Weights of a small mixture-of-experts language model, trained from scratch on English Wikipedia.
Size: 8 layers, width 128, vocabulary 5384, 31M parameters.
Experts: 96 SwiGLU neurons an expert, a softmax router.
Below are experts of layer 4 (counted from 0) of a mixture-of-experts language model. Rows are named router (the router's row for the expert), gate (a neuron's input weights, with its number), up (a neuron's input weights, with its number), down (a neuron's output weights, with its number) and show model dimensions 0-127. Each number is 500 + 50 x the weight over its row's rms, rounded and kept within 0 to 999. Numbers have three digits each.
After each expert's rows: a language model's description of what the expert responds to. This comes from a sample of Wikipedia text that the model never trained on.

# expert 57
router:559542573485492575494568575506535458501567475424480494457440389494542444578460397498470455511541439411484497462557439464512462496460496569566573515518578469470404529490526495451565433473576461471545462523426441531567445478546445580448596527485529531547428446473434560473442606420561562514550563475469464549482559483568462407515502538497480524542475496515452539513498519586423474442470
gate0:442443485508492464522550523563498441530423533552484531500411485480513482522404483543481566457612520537511551511509451515487392506470558459426552639413399479521421528454464589499490544459450484480483448492499511481513476537492478580517478586589466419459435480472516510494529496534515597532542493505496483488549468514601579623435529585468516421450509440466543496424496531529570539546386
up0:513518555459542470521514442439456540484457443534388478516595410474412487529557543480518408576416510504533508442520536569495626553504398550563471403561547540457601505537491449476570526530614470506512554527591447485476587494587519419550569422453523537539564484460497480457527490487459482490460484485466539509500450404433414513533509436482429525512487520533534496551549497533485423444507
down0:457538532630539515479521376610645503483500578477489581441449483458548564512481555415581467465503446508460448506582551477462447451512532518495512480517395457512460535586460545549524476568468486537497558565484478538477422556446535511440574452539391534523448443545515533538590586421564524464562472476516514489505479524513497536450493546531489527588497461534501572422471534570436493499496
gate1:509435540453601465526513478478492406470527441515483495486528539470508498545446469473537501443565455461556552516472466486502642540536466523592370491558459468560548509476582571503583494403561409428420459517544428485433558500571465458454515469485420524380506512486500526556414529473511506481542544517451539528410476411521588511472462534594422471469516500453518469442538428514469573529521
up1:542550432490391550479506464548440572474464534562460558471451529604488520449496518476527373558451584480460379507470515551515472443495474442460579459491477559551473551474534448494529500515518569637492617492497534495491487604447561496455510433605579562511498475420484530511538507452490520387507487523510462469527549548480452519454498484381560462496454538521522526554581464442493442444497
down1:448478576516492429510416503532538464475528460492548378481578539440532584425395461490588506450574438585526541553522530386466494473543493492460382501451490486454481505546541485491484446501500566506451493583484512527464494435561464466531479447440431539458564482550565495428488560473486466522534611572580465584482396407535490585441494511490463487428481475531548491538392494543501519490533
It responds to: Last digit of years after pieces like 197, 201, 202, as in (1971), 2005 Masters, plus century and census.

# expert 23
router:546510582608430559436425560467532466506521429582557479528547394488575451485462519450445442412518542452423557568573461469467451580497498575584448539468469433512483517484530498420546526551570515449500546523567494608523492416547444516512443549450568470573535574461492583432566535559530489466512562404516440429477439471536495447474555548506507542465569481500474474447488452497471517490468
gate0:476608466481460597532480493507570526529547457493469496416457557452443467467512451496545429488517540549505527519497536515505608511537583494453550469535438412568527539519479501539519512421459565518509554507496455537525466634538413564531550485466418481581475502518521448469462570571486527398477511629523401444469512490561461618484456496494536494427531522523584455511500567561425522386534
up0:567480545432507512531477425481443540554519496540472449498380431505441541501413484518490497455630404396494417518385497517441478521507526485484425493481468563409423486535481485443490510526525486426514452439478412421482518459543561448524452452513500439465473431472487389432420488425457500529553476450443517455521548514579464468500545471550554532559572449501548453507529383552577522486481
down0:509481509446565544460540503449459456510537479428597539546464409470484635528487549557530502514509532573460569532577479447452522634496568476561453547568450540420493436537527487487447541563543574524518520595460464564446395477513556488427513487553479560475497466461454534505475442489445512434435550469493381485590478503400487543488516435531525564507504465588591506519481504552487464560567
gate1:517515465496597532531423514555582505488449483407577574543546566633493429470527431485536497457521379481450503389507466467568435493443520447517541514567590539510536517511547449521555582423462445542426501533616544514512532531523638478478533470492569529516481539472574454533518455483563521540580475453433605501519499556524530438531493498533493462441509479539455557555483457497553478511568
up1:542543561400449606568483522463532519500415559544461494474528515486487425506485531473454552453364496545517473531533414519521535477424507513435521529515571448557576475445449436475377451467554597590457570487491513597521521539516478470504462419565524497424423513580558433486568443503427499508541431564562614509447601513549467454512545463465495506528457524530441487522498500523472490474441
down1:466489453502610537601448431547511497460580488495455467481488559478529503553454610606488520455593620611543483479595450599480475587574469511478488554543384607498579509534474486460421599534434501497534505513528573567525473555556489437507486483505525490494472433432587512491502437433494462519490444510495429457533518440506525503498535504550527469488542430586522447452502555501500519465522
It responds to: Decimal points, dashes, slashes and symbols such as ± and × inside numbers, measurements, coordinates, dates and table statistics.

# expert 24
router:511495498468438437423479502429566561455576505528494496501489464472517452525546496491459435469619499520448545575519451556439504473459448503508472525471536446554573418526546565535533568529437358416514535540514473516589503535557426557492470537531564450537549512514439420491527468423531449537499516514582480475448529490509557455560560521416551502452459450542403482543547445554313538497509
gate0:450514545531497429581547501495534481507528578479504478419501560474458453552541517383492481504466494516467442488579653506512517548558496538569593498445476445501530544544536472504476481537502453563484457430477483525523497623530532530397448533568515493494449500496457400491559540490442503556570505444463582509504525504384556504577453583559407432533495550446433534531487580505522643493506
up0:413504579536518438499503455494436553464505585554577443492484513468454514505481460468528502534518568516592583439614586582544461511456582490519542561466548557515405439413475502500555589414542483506529510419504471500584575529535540485489419572520503491492491470513456439467545558595565476519531503471452563577558506471425576537466479505473495424528464445516431482426397511433524576546476
down0:599483517458525578568555538418473476517463538496535506488512486484531430493471447522522482453473527447491458569416543581498465516455527525524466541504568509556506543478503514526517407491420528437477413541538445619459507492524494484510488429413491597538466472415453511440449506610456480495430561485485523531468453520500609429523500676454471534387480521571568452476495533536473559565403
gate1:485400472537565435475597457556429524425406496466481512509419472421449539605453469505389496497496477495485409507589445548509471414449407395542505439543455510519542479511472427527466483504491487472516500499567507593573537492500485441368480473474513501447469464555473487389568472473460472479565413443568485457495519458499474477517513479504502482430429550593479489425569557508429529548513
up1:535460465532428411494554481538563518593480486573428487466465441387563484484431431520441459514546429488516432526629491486531522511447482413499441552514397532499454415487523501512482433570486458479517544470465478527532536506435538482477490468443550445502397500507446501506564506467537346588459476588559473485507550519494457550411515539551488476461435460459574494519600490545440595496456
down1:423591514505413517522477487466498491470535467522471580525470577499539393498433535404530569549521522527472544474486420482522520522502659449479553559540529408513530538469489454477579502507409556468374559569492489555432531519427431533549453537493542531491503498546557559506531557493468518477506605556510404536620574487435490519517502492519601529492449507487395555484503464471515498411514
It responds to: Closing syllables of common nouns split into pieces, such as telephone, passage, chromosome, conversion, investigator, percentage.

# expert 40
router:470518440572532451450503544458478457537459465505495512573429424570446460491585594587443427429470400497544500494490573514541506460485519519481504404531493487513432453413488591473444487422456356432392558513498498486497567453566420438523463508476451484432533511461577529534552473504509457552544423499536395465539470421534480488536482561552602559497465450455522505435546494505492476557463
gate0:447471536483499531429469501503475564443559470483601541539492434467509490495587501451492501514593444520456588499538438479543538531663542461491563546499523408455428518504482455634586483443510508499483469487427627544596468540495512412472529569436539481453532508488382558479528468485585534488473439410530507480449529447428504468551472520541454455476454516538572533454552525412483535504517
up0:522448579484490499510585417561474577507514561463495562483472448560525460518461458494573448430590461513487560473481493434460423451500529554477589503472476479460389492644527419599466613470413483518459512536543537489487584529494486449529474472579507472445558464546478474537530458469452438508520509468603546416555594537482494540448506398511550614528494414494503508493443498480499483502575
down0:476512515489597504476472537522436497481522428419508502512527442542447389512568477519380498515507530516466570575480610613519474504477454516511429508512468479453406504476542562366492466573529435468562517521494487485615461494399417511456499521440539447502513528486460471530556495552537562427512445459533439520497520446458543398473623595500493503511499634479509507487506543482576525559510
gate1:534516525573410511529445478496447434475574597514507426523569542510557494479443509547534562481534531510452497478530396532502503510509532547430525533400564471542488426457575536493398537536493557500558532456514382558483488534553520517458531440477439538469542445482532499525477453499527565491462395550409536448483471552528446402548495537644481454533507407498540453500456417575592398516504
up1:547555503534462564507399488554482447546557516478469490488548494493536485482461503490513514488472436564519483528476424509552514529575571492411477583419449514488390466553512561515568496616459456480441524443464649575505499552502503486502444603477429492428545491497533518579526505422447525489447546627555532472425577518537567446551549534585512512571494411410516464428529457555504512486536
down1:360486540561556492485514488416498501545486500526485447576602504472496552622454496435477534510525533559517551456455424380547523480534528496636505467555440401510481497583445418499569452453422501528460556494508567509540470504532495560530552440488503546480543516441569583518493486549414522528503540467453518516525474470421361507508464560505546502464481522489541522547528532585523545611545
It responds to: A single opening letter or letter pair starting a word, often B, V, C, M after quotes, headings or non-, like V-alkyrie, non-b-inding.

# expert 29
router:551531549526455564443470508544515521459434495481538438519474520604581425458525519484499459425561447471509536530519519498380490477477429553554456533490553464468442466496597504457524532553494499445482579431500546613511478473512424503526453513452540453466508615524579559534580532469514587459542596434549431483491500412506535482574570524577554536439494418434452587494564542579472481424451
gate0:482497480604564517553527412531462436540491447547386452404458554505406513489520440403437488541362554370495450448527552575516427545556520480513574519487505546487450420465502465494535511509473456488500467493482546453476465507531429581520492436410546548522479474454523453566453531473469556411532461548554451436514518528473446452503459621469491586523542506489552504484577418493526466453508
up0:452390506446480516428489524454458468448478604399568480555523459475535477468468577563496438456555458601471496485476456535585489482482388494443487509467487491527498493495385507507497483431554540560545465518542376507524528510432580486509559519606397496512522480453500623464589425527576452474468468533453524478500554466551525488544465457512481575495406501474522448547414574502468523565438
down0:506409491496479378534506571537401561475459492440579473487509394413451540456387551506458516506468428465485449490474546483521545548558607507571629504561467485521508586534421468519521600489485497488580526485502539459528497487394517528532511462503571551531503564541445520502541507443510480444490488527533560507524491563401485473436502534551551573496504440538444426573420494570482414432481
gate1:516424461473511529489460517566544527561536416571473569580450541468505559525484493525577486475475483578513476493566466540557438507509384478559437568574424539564497483529571532498452504432615457549479487419521498520394503557547569407519432488473460487553540567519527446523542568506403485516629497469407467594568510500463526423514502560538547482477500541546479459529471512433522572566434
up1:442572511503566502445519479497535503624482469468503492527512431473397524473480407599516505545523422420497494568499462513549503547543483487693551444530410484512549472469436521591438475447481543520526599550475499476461515443478501475576543542416550540533484523556515493500522568539405587486482501538586556475509470436573548473501522557418472478549562509519475570511472624504472477515460
down1:488420509509569527484513527516456560506488518428574472480517478573390499440501520445456497435544403533598460531525578561541454459482479459504542401524516469505416464536482473519535566465481507503490507437380496558526504554516408450419422576549418501501486557466536473498471556472415560466453450618494419501410464435454498465406461531551506496474410531529527523546489560547401482551580
It responds to: The word aged in birth-date brackets, born and Died, and verb stems or endings such as exp, agre, rep, -ed.

# expert 55
router:557531585515436559409455568465561397493574444596540476490516428498586432487486502458469495437568546471512573584581500439466454564481460557593486513473484464502447491501516480422564541554541516477473580470579485573507516413531432521509408543467560500559561572477494559418558587571558578497478563384513500442513437469525482447452574544476467546498547480540494472485504482508491475523450
gate0:499565573434488498557401458572582473456428499487457400508465564479548549482472441460500552454458541489498455478523534537423564574581526440508480499465532494417473513526529415471552519478419608534463583500514491477510386528499562465487452366536427488544473459508552445510536594494476548579515554450495504549540467516432517476471492468600594463527365549531554499451510548450460502510532
up0:612597551465494451551524515490598463515484446542480476558614553506435526489397533514511449484417464522526525495536536391482514488365540503466472488512508510489517548503455472550484465448509415417482413378537544532531459526537565452536406495518458530530508509473483481489471418528537555446515464444474482375524523485492545518522420461534450472442601527433496468586462503548540500368505
down0:580548519493442573566393433503499498529498493507514565516562491511464494546507468434544533604442476437465525517393483444580508378483580582473583554474501631555497482536507499593500537594463601546487584452419466489543551488438532505550551498506562460450451527469539562569423566459420467490548502502594505542455536530527496543478501502516471525550481513543466583437503533493559435445494
gate1:501424472519519451461540550431419552393433567446497539550445571446463535458530517498569578484563481471506527558552551521562474398407511516457497485475500541537484596472432456453515406469493540518451507466558522468588563486439545483526499545489484515451537493482437504563448486464466473473499565468462417576563478536510411463459542461659537454531447515443619441459466414564530536517453
up1:429430518521573576509438443502553547589520480514501538498490542533523580460617436464499585475549430495586472562414567495506441510512560526526449490531545514451537527569489498468561490520542505631464500458537483528432558555545575540479537445456454525576584518489557568395513565546499541393526478476473446475537530522425392471400600512502521527553473452525475503456493526449482417504443
down1:559635545462548481476495483574534468464469570547564532568466550566528443412442427562430492512474450441511522523518496456461577554506528508520488491373473590413486506432639497502504547499557496534525508519510548340526393494479467463531528504461433494556502445495515521509588491478513550487456527543500506463544465569563469506480550517540471580349522423576458515470508478529489532523500
It responds to: The space opening a table cell before scores or numbers in sports results and statistics rows, e.g. | 1–1 |, | 25–11.

# expert 42
router:543576548578411582417480545416536420522556448555538474516477441470572433487508470452512477416565509457414554571611501457496450589466499561547507536451541428495478439483538525431547553547546446498506541483595473562493519414553481517464420558456537464567576523481491514488571559530576584514472582409485457449468420468475477443478562482413542569491549459462477479491485475513525453540489
gate0:521546460554564550536477493400498588476486516384459550530581574503541594526546527498512531432492512505505495509567467531497426437568432566435502582555487523530528508557484592520564518454540491495495590439508496503509520438545473414567489476452416515523538438466531534609486480456477547480503370496466540475533505535473463613595531547466488474431443457531522602537499396574441470487569
up0:494520418516548550483530488430448437503448545544510501407484542456557485514499463463514428484570598467511414439498534618615560467497453525554443473513475538542521512448511541444579474489524467392495547531478510540497550512495505486462510388413474398518570502544493516497624452615499534493497468423518466495540569544450450476538417553395599470415536496503439546529491432465521505512562
down0:433392526502446541465436563465432494546474550481472514510461494562501516569431563436548517578493507481534506471557499477508517534507471574550596385417525529508436450585492575560497392437496457554492423528453464400464441539495541530449425551493564507476548491386452585496439455500558480552494552524481484444578397528524436489533528543404509500567545479475554497536571577563533493458488
gate1:487569524369482502537489462467440499446453537541513522471453551527474576497548504495516477485551589529581509424439475478533460561455514411513467423511563508477550518632450464582601521495477521549462514510516464514510490402447468484505498460467428469484510503433538515518506512532391535469543563478529418457526501548375433515379435487513575538454543360592539501480450466529599491509481
up1:531472576494506443504447494566514511508493487544474590552537462468542609426448496513457473570487511484529569483378410546552442410510486625444424497458487514536459575546457447557587486626524489525497582522486605541487545458560526471471481501534554453489532554508399493591553467513537485480567435538592511529505505395484562484439500490510575428413468536489493539445514553515514512562536
down1:464465478507455464421414554469574525438547499534534539465485435501581393476506509481605483566521506513444433578499538539548465497466410564538502429584447482443545396477411476529493555462417597548407538541533494459568486504477524512348479532519391533468463447525505490502539487531427508481492514494539567559439472435542465460592495454548501542448592467561460529456522518543534529550541
It responds to: Spaces and pipe characters separating cells in numeric tables of sports stats, routes, election results, such as | 3–5 | or ; 5;.

# expert 13
router:565538531542423583430404537433507487526587452520544468533463409463581449554468470466455494397474517510474551527569483444502438611478444555540422534471468452495475528475524461430454586529581505420491563473577489555556492388510444470493410575515577483565521597466445539466579521574567456532465563460508499458530457467491485447488610507463459564470566525526537459472513535493503477524477
gate0:596450576486518457490534507522467592443527492469569484466519438578476468559513574483422392481512520486490532419508440481430530575513569498464484523458568535550519470538432489528482496415575535523494559493553413542604496528512602500507592467528503575503476583470526522431499600535477485520480579612531433649484505521470533514512434549598463556540511521582509490504474443473460420500469
up0:527490551444526513499505530471533562527540503513474511454496405475477539537569502507488457513470507450517556533499513523463524462430547412431421451461542496532541534552445556517506630514637490399499448488475480552570471518565566556553612479588550541525436576449523500523657583508586545494483467582606482557526579600457495550459466462549530514470509458493587473484459536504491469541470
down0:493645484441474520408400471471491549523456520478586444567461523481408453518461548642508553469531572459484436467551468522513421601445471479505414458530482503472479501528535465465506576448516504488498492569494515496510497500479556479443489590483467461449557538456467459516522517495560443540377628595481529547601550523533519525476442552498475461499416436447460514483453462578558529534439
gate1:512527535546572621516509457505543511628531535443402493608559479490563553473501496467549506493467663543455394401427595497442554521515464434513449480402561470512453596412472427462546482466565495469540485567569507457488511570467503549471472436491509593433403502529530485489522537465467547485476481505554533492474531471465487526536511471461549428453404472531484494481474516523492561455481
up1:463474474467467540431487533568455577488423482580514511482431459498512508503542405533504503569467503470519563521523537509544521555448612532481627515441472605451558565500528489543561507479408483521540584489430543574501485538537486476569600568532515551495511486395555477558531478440494513539510530391542470546411410452563487532445532449521490474402540441433544569563462521531399527517441
down1:371461560503491447460407510484539436495525433534515595495443564591521496524412453467507478385447477520529563613572464496520554464532564540517429552593547509541441563501508472472553580452474533567566463466505487504503467478440484431536474576490539531528608499568419559526554532430504609449550446475471456552566516447542551449573471498496518406491529488529504492485521432521496579519471
It responds to: Commas inside large numbers in population or vote tables, and year prefixes like 196, 199, 201 opening date ranges.

# expert 7
router:489523515476470544476389549511480511463537517543534458601550521453521522559442502546499481525552648447482499541459551423541543448496433563521535544578481415453457520500570438447462549537645502497466460461467458570499420413508459460565448549457471445490618625456548566506573577461525535514424512476467535489558459448514538503506557508526455473489459436514517529488433422448561478526439
gate0:466510580521506476465521473486501519426574467536551565483523530431543495456439433567641548566580432427454466570526544479469528514526505469468541461550531513450511404550410454513420584479442568522461580524410487449506466577425481483553517538477504552472445460469474501512404473497521450528470547539426424498453449586487640468454512534472534584474517518521467519453554411511406476554485
up0:468427535511484525589518501547467491486526481468598461516519512475489545420503556588602488423547503472499496563538599429407596471586529453458540512515505450500556456541435433406432551486446520581481515545471435485438513540435556477489556481524397455465468416521482482503562516468411471502561520507444517380483438555593550417516512545487566601456562535515430507461500494503505479475417
down0:479528478558433528546535519538447582491448483585624454471529553496469404431496528436451500498449486598518484433556565460558582568452420447527533469495551450530514593511454508531537543555517549527503471473493466627538509521462513448486465535435538470470589477451393617559523445520428535477584465520445489475541495433454618505571506547505496436462500546494492428561488580514511572490479
gate1:419449399522419512448526552536530497418417441558467455507548484475575440549500562517457449546480469476473498452411532490517475462359435544376501573444466434608537514562504484482522413474569539535469463435490485511463569579555529447517559500562500456435475453567504447591525501528525555515511535522453535556387498461474481517490558457549578531539481443489532506382501541571488529500507
up1:450469530434475414481521415517478519549489514454525518551590465525525534568514577545590504545519551509525440461505466458565434581549483501533523491523506529524478520490480522459451424488541476651423409531598368480488427515571516517578485445475539449421504470552506521446417479493403589512451546512525513483480431498514444477573547524497514427464464451418475493545383513436543595548537
down1:545474502536499482635461479479562504586478534519405547526571493489526545477435489485430508521466445515483505555532441611439455509515505432406486522502576511479488566459461453538461465527418512550490528401543547445486522551488574568478571505585552605503509432520543530556441488605601385489536583504477504497578512452457467440488403481491490495528512621571539532477599471509472500505496
It responds to: Forms of be and related auxiliaries after a subject, especially "It was", "It is found", were, been, became, would.

# expert 59
router:565598545521442561431378565432517458469582450529550470558521470486578466504506487471469471453500496478440499555581494516488512592448536544598503477528519465499465502481507553374560544545591479438465545492573496597604486424537452556448391563503502407602515551479525552503548499495559539560474560424476475430523488465512548471447566548471501526476550444518436444463539492517469451504558
gate0:512511486477538422510462522519529572412556583463495475545457550561477585420547581537534463440503517489491415454562564541514484454417543496524518543520458550479512521495501460597454480544487545522536462551486605394569501489527624531535567402463508455406518426566431600490527421476522540537517475476418494552510582430534521464605483486528529522494560475430509468516466538411477456588534
up0:461532494473539503502512495554531488549495449502480454517526627525481552388546535450437586452561500391469506432523498469510506428506584572670439515574534592448523450392589430411515480551541548487420450540494550460549474514426451504504494538494505486534576453433472527523499436422498548522509503560528468499409473483526477512585483428543521514511498537506401503546448531430573541516502
down0:419423422506573508524465508507477563437421485494436487483420524478412519578492464467557462542478475512516494480473576577474438440557579423438483552493554598505450554589463532544424523588509436470517534471520500487473456433433471563496395463595575433523572611526428491512450417487496534410477506505465466402539489467419518520534530411436519536502531505470534420511496519514442464450510
gate1:486535566514504512501496482543428559461492556522599499517477437500520600424460460526467445531399565492548550418557505425455511472521449496502486457491545473525434504486537555553462496501461475495426544420498421488586532551462483495512486497424407460477484451429520600548433529550490500471451511544366519586479560599529494483465527480480541445488560559615427571452535556465566645484483
up1:520633472481495494567405493482505470519563522555513407483521522488514480557518478524460530547527504502471510478540504476566496503399442406644507516451375460349490558456488472489527589504543544468571534481484481482476545570538612594443526560508527562504548536483486550492468472439503541520542556518574535518595464481525362504487508592424438489555488461520484540475489465547466457555468
down1:527447552505435489440511411565520471507486444514474489467520537501546492481509599561444581545415601470371464461414509431549607455447486526512583516448526387414543485501437463496581538497530567447458515541532514523508509484403447527446484521568521534448504520403506374377527463501415461487523464482538477450487468490511499614499470591506513430503437518465475485542462512528493529554504
It responds to: Percent signs in population statistics, and conjunctions, commas and prepositions like and, against, without, for joining clauses or list items.

# expert 47
router:474580432484471536467525509503524515483482424509521494548516499532415353534465581430530481512546510498472525564469451513475547469500503549426494593540534434462521559513564501498547440495546579463552525478474494462490527455484439569514590559498598403526469574528456566419516545452501422488609593456461449365472571395484620475497524487424452493519532536460513493403531494523480497449528
gate0:502514397539574583494491626498495583539511505482455463486580548512463461456559528427530459522462484566422465459518540518486543550518444547515529493434482440513444426507519562562600491454487504509425495534530443460576499477508544537484448593471521369478403567471533493470419392577537526517528547454489514535443482472531467509395470463567514409455543563515412461464565492473533517617485
up0:511572517407445515627544450597525405549498552524462457442571437451443417584441539548531587416489553462519449457505460515438447453513467550537532466503498526454517444470453565438479486540502464509506491441531438437460472529450515518542513516507500483465461547463411597611515432501496415501540463473517565460580520529530486541508496501543517555477612517557395460450455438558508464595565
down0:481486476492445519525504552514556458414470541445508552472426490417446518506508575496423480444420519566424492459483470530584576552464482489450579604464459528514512454485479495584506558505537449457633416555534452490512496494505488515459462498421573470450421474542577407507412486558546528510467508416472479480500498508618527446540511490534592498451468554482548578519489546376620537475442
gate1:458524442538517390461537497502478527497404494495541469409497521512575612474446536518487499501512402501427482559569553511473539477555481491452404599483475421513491498452558500508551484455520566473458451550642455483516609518527547399553540528490536528447505512508522554493418453400441548526616455448453406521524564476526444465552547486433523496538431503479471497412477490594501445548496
up1:510521495513513519521498526516493477544483433498454469567447480535554521426462525516569517495530350522485536459406493441553486410570462415449485510515569494592528639558514476512408464556565495515510531427454376470463560535468590447490462517533457534449503537535488649536476531485477531516497474502537506493409464461476492372560491570455513472585556475470495534389517552457572473516511
down1:477545466427554547587562426552486469392489450543517558467484526524542380543585501544452518482432583469477498573477488475465437520447550520606564448469515546457463509504524470499523513390519448496447508576488564503475477477522498561523497493399634521546522510423436428422445475506512437497533502432547509563438518520474515450558494547474434386553395513531506560561400448505499485501462
It responds to: Common nouns after a, the or first, such as part in took part, years, success, half, and ordinal suffixes like th.

# expert 10
router:431562506502456616478411524554514466453464424516439540490566534531493391581497439492544568482506423461490544517443556489526525463458436528526548555584528440532522587506544574456514590502511521417423489410494460528589472448525458582525486438472459399516485473555560554531560606503558481558478559426463498467450592471478550474496536453511471544429499564440398494475513508562560486519530
gate0:587546437516501588547589530445563476564546508458522505426512528421497504502426436542474595552409435478418433465472502499461489478472478471492448491476494470533492548561556457493492492476475464457365567376558525521549460458541481552493462455481521539365484498508436509448491529564511557500600465457438611521460502519546459450563489563447463459637470538433534584496559488526495506502488
up0:433466444461488449462382478493444471456553542451520558471563537574538530549616576533487466549529539493542483483578389453503453483613559547559626548456495523534515434455417443537487521583589517465518421513478440510487516506536499370439542522517455439550536474402529518512602508440469465478516449483490523469595467506451549507507503491436488561592481504450535445447500450506473506538445
down0:471513555528577556455472477476468462406506575437479407510436423508486540524515433581487469564492474537504490453544471539525625472527506481505522530477536590588514478479604446543485477480433523443477497459435575400551533606448530567496567473523508514494475532503482557494467523569543443544570483532505431508512599504507472446466434622492389497505532590598439563421459433522494532443486
gate1:570503516563558521576516495388541594612490464558474511490491527469527525468559450519513488459457510381576523493494490593548570487462528487497473581426554489511481570529456537493540544454558526509600448550562472464550490464517523478558560447481508501486554536568475546444454558512571553465558562515462536468511433442394436503502528514452340465528500570512491478444449631569496443549530
up1:408547495513435494462569475429584562554500583489434483538428534542415496486463483497449452493529419447409490452564518563497333513480514550462486463519512515519561583493503529464422460575569544409499582331479504558540519527548534506546476497542494492540552535551554531480542403577459526464541518543466500495546440521540535384498441509488429447510466521493525550474472465436514494484438
down1:545524541543547422475490560476393537462545495485536508519528484519462504508614492493599466492495582442520511424464491423419520404497537453489540509418479615525419435531496481548496463481567444533466522554430424536480450401382465494563427563441486393494472552504513461468467461520446583537446515410445535511518552528481520567453567419531445531477506475534510483420439436515410494463536
It responds to: Main verbs, mostly past tense or -ing forms, after a subject or was in narrative prose, such as played, located, served, took.

# expert 5
router:489471512497468475407584521429546475534598446484455486443551419588558427483496469515527429483411582496504540472565436484476487512484461550514553551545569491496541503593513582492498526446530479540524464525537339500535475564533520561523527460610517574541518514453442497505506507645599475482431411447531575487534508507490513489431581496410515470491552569505582504545423517488522474564507
gate0:447572500495539500486509423485501513578425409427409445493477537539522523421406556454426402429466435450418488533496567528446487428544465560481543535531513514508565537473518577476449456467533436499419517451547604456444470578419547467440496535507450434561505569538550570508467611515506447569407461500514495527435480591471398515505499492513490516542525493557444492556511431518563508544439
up0:485551517540523534454498527518536516513412444479466501410471502621580586502443515506449500505517441563487554603449549542421538505486478535551478521436511457498519456558530525507447472557497407495464544544426446468458501535511459500474456467545444422526500516587570490571455618433500453611432518538508463478500520579367410478378517512530582537516571429461458522439534494560556529453515
down0:527528506503458433548447470425456476511581496522581507484576465412501346513593462444546496508487589488565478463587520455591458506574496447482491595539531477469508447486456457399565609413559498538468606441528486498481477413515515508526490516527488431510501546625475462523510508501463607498508468493578479415538523464560419551457515571420441550510465492541527520551502473500514559522528
gate1:520470541542507502545596474471575479535452434586540593533436540551499482545515457487537471547559562525560359443510453546488424504562547433550531551566515500557508480430487472509478511439590518458522553497475528413537525574568483456529489474512481470528471447490541373535591453532512540519446467545471567497492532471495480449536517469488474452417452440598502580404457486528410357514442
up1:391501473527467495520541535508495430525545523509442615435494561499551512609417520582495494499460461428507546590555460464592495515532518480531524448537524547489504483518416512528517555485375464561551509583540497643467614530525513540510492573516449518465462449473445471548500484483530441590573436479541492431480540604481453541503540551611425566490525543447546480497514529585537448497463
down1:468568503441475405573593505465458535502540522562558646583491499463448541491501453437416441520505499448495557498470464430442461568524440404493511560459437511514478488530500504482409499483411559464535571465511539487555459506449414479574451464512524478440512443536494473452524475446462588514444547512407487554409523492545446474549509504552508556575504481386431412520499477439585437571541
It responds to: Short mid-word syllables inside foreign proper names and place names, such as Naz-are-th, Guad-al-upe, Kashy-ap.

# expert 38
router:545581489597446499428454572455556472460576463543531471514512495471585489592525476428489471486563545455470589555560501504546401554440435578512480537500551419479408449509534453411563482543470464538411493496493517559530546361475449550463439580438523459571538508503547594566532568477581487511533594443518488455501470496481505420557548480492465549497595524508449533490474539538474452456500
gate0:395491519509505490566477521517533543446492449476517483429339447511426507541443591384446498510535485460586479499378527443491525522474527413565501459512474570489531402567472418551568495504465546594594425602469473479491505451508508439478550434505506549469516561540517527563600471515561486601548585511544498521527494474498545494520509568561452486519477540550556523474424466535448463519540
up0:489519585398538512468514461412512576549498409506519459447495564509472534507559443522512548491406467577618462374413499526438433560533463582480530546503450492451561551512517537594558535486427411438462508451391575507530357528481549503502540553474428398548418466505519496507532484541468501489517500498523478515502438545541479448581505498521496517469497444448481536421478492452494561424493
down0:442476622562456471540601433562458542508531521484400528496467462524474446482440534454502575554495496455535544581559496510538496444470414492499411515541533544527510564412548560591492550516518577550508500477545509495462597487493504582475546455448532574486493450478497546563568512487577432544448537508449408500566432528485438560487458497478517527528578561441571496552603430397543490516594
gate1:411478475539607458536524567509555464503510439455432594465513532561496546498546497493458533526541430484488513464491457504445406470492481496571492526474618571446502486454539461475442574491540505526420524460411554539566515499532448616512471496479436472423467544491434507505445471464461538528476483492555538454460426554413577512437604549409535438452449444496546494435537563447617412460437
up1:507530471494572446535559475569465457507503466464462372545513531530525510535403457544500496504488539479541476474519507600492464586539583465499570322453492526443464481519493497493507510538478459442470540460316481495550468447453483519502468513513524476622562395526512512510434386574485546448491396559486502502458519569447513507456572475526518499521586539441523556469537587517504510511448
down1:532526543624475465478467547558504545467530489476508453472515468541444579456517431521381524571500652520483557495537520459509454484544474417478551553533472473488469478480394438436493478472585551511440565519407521425556587422567531453392480550542571548461458532416477500547600522472518497588533503532506485466530552463520483497457487579533432524547531453481468589417442480458429486482506
It responds to: Nouns and adjectives naming sides, places and results, such as left, right, place, medal, Won, Nominated, running.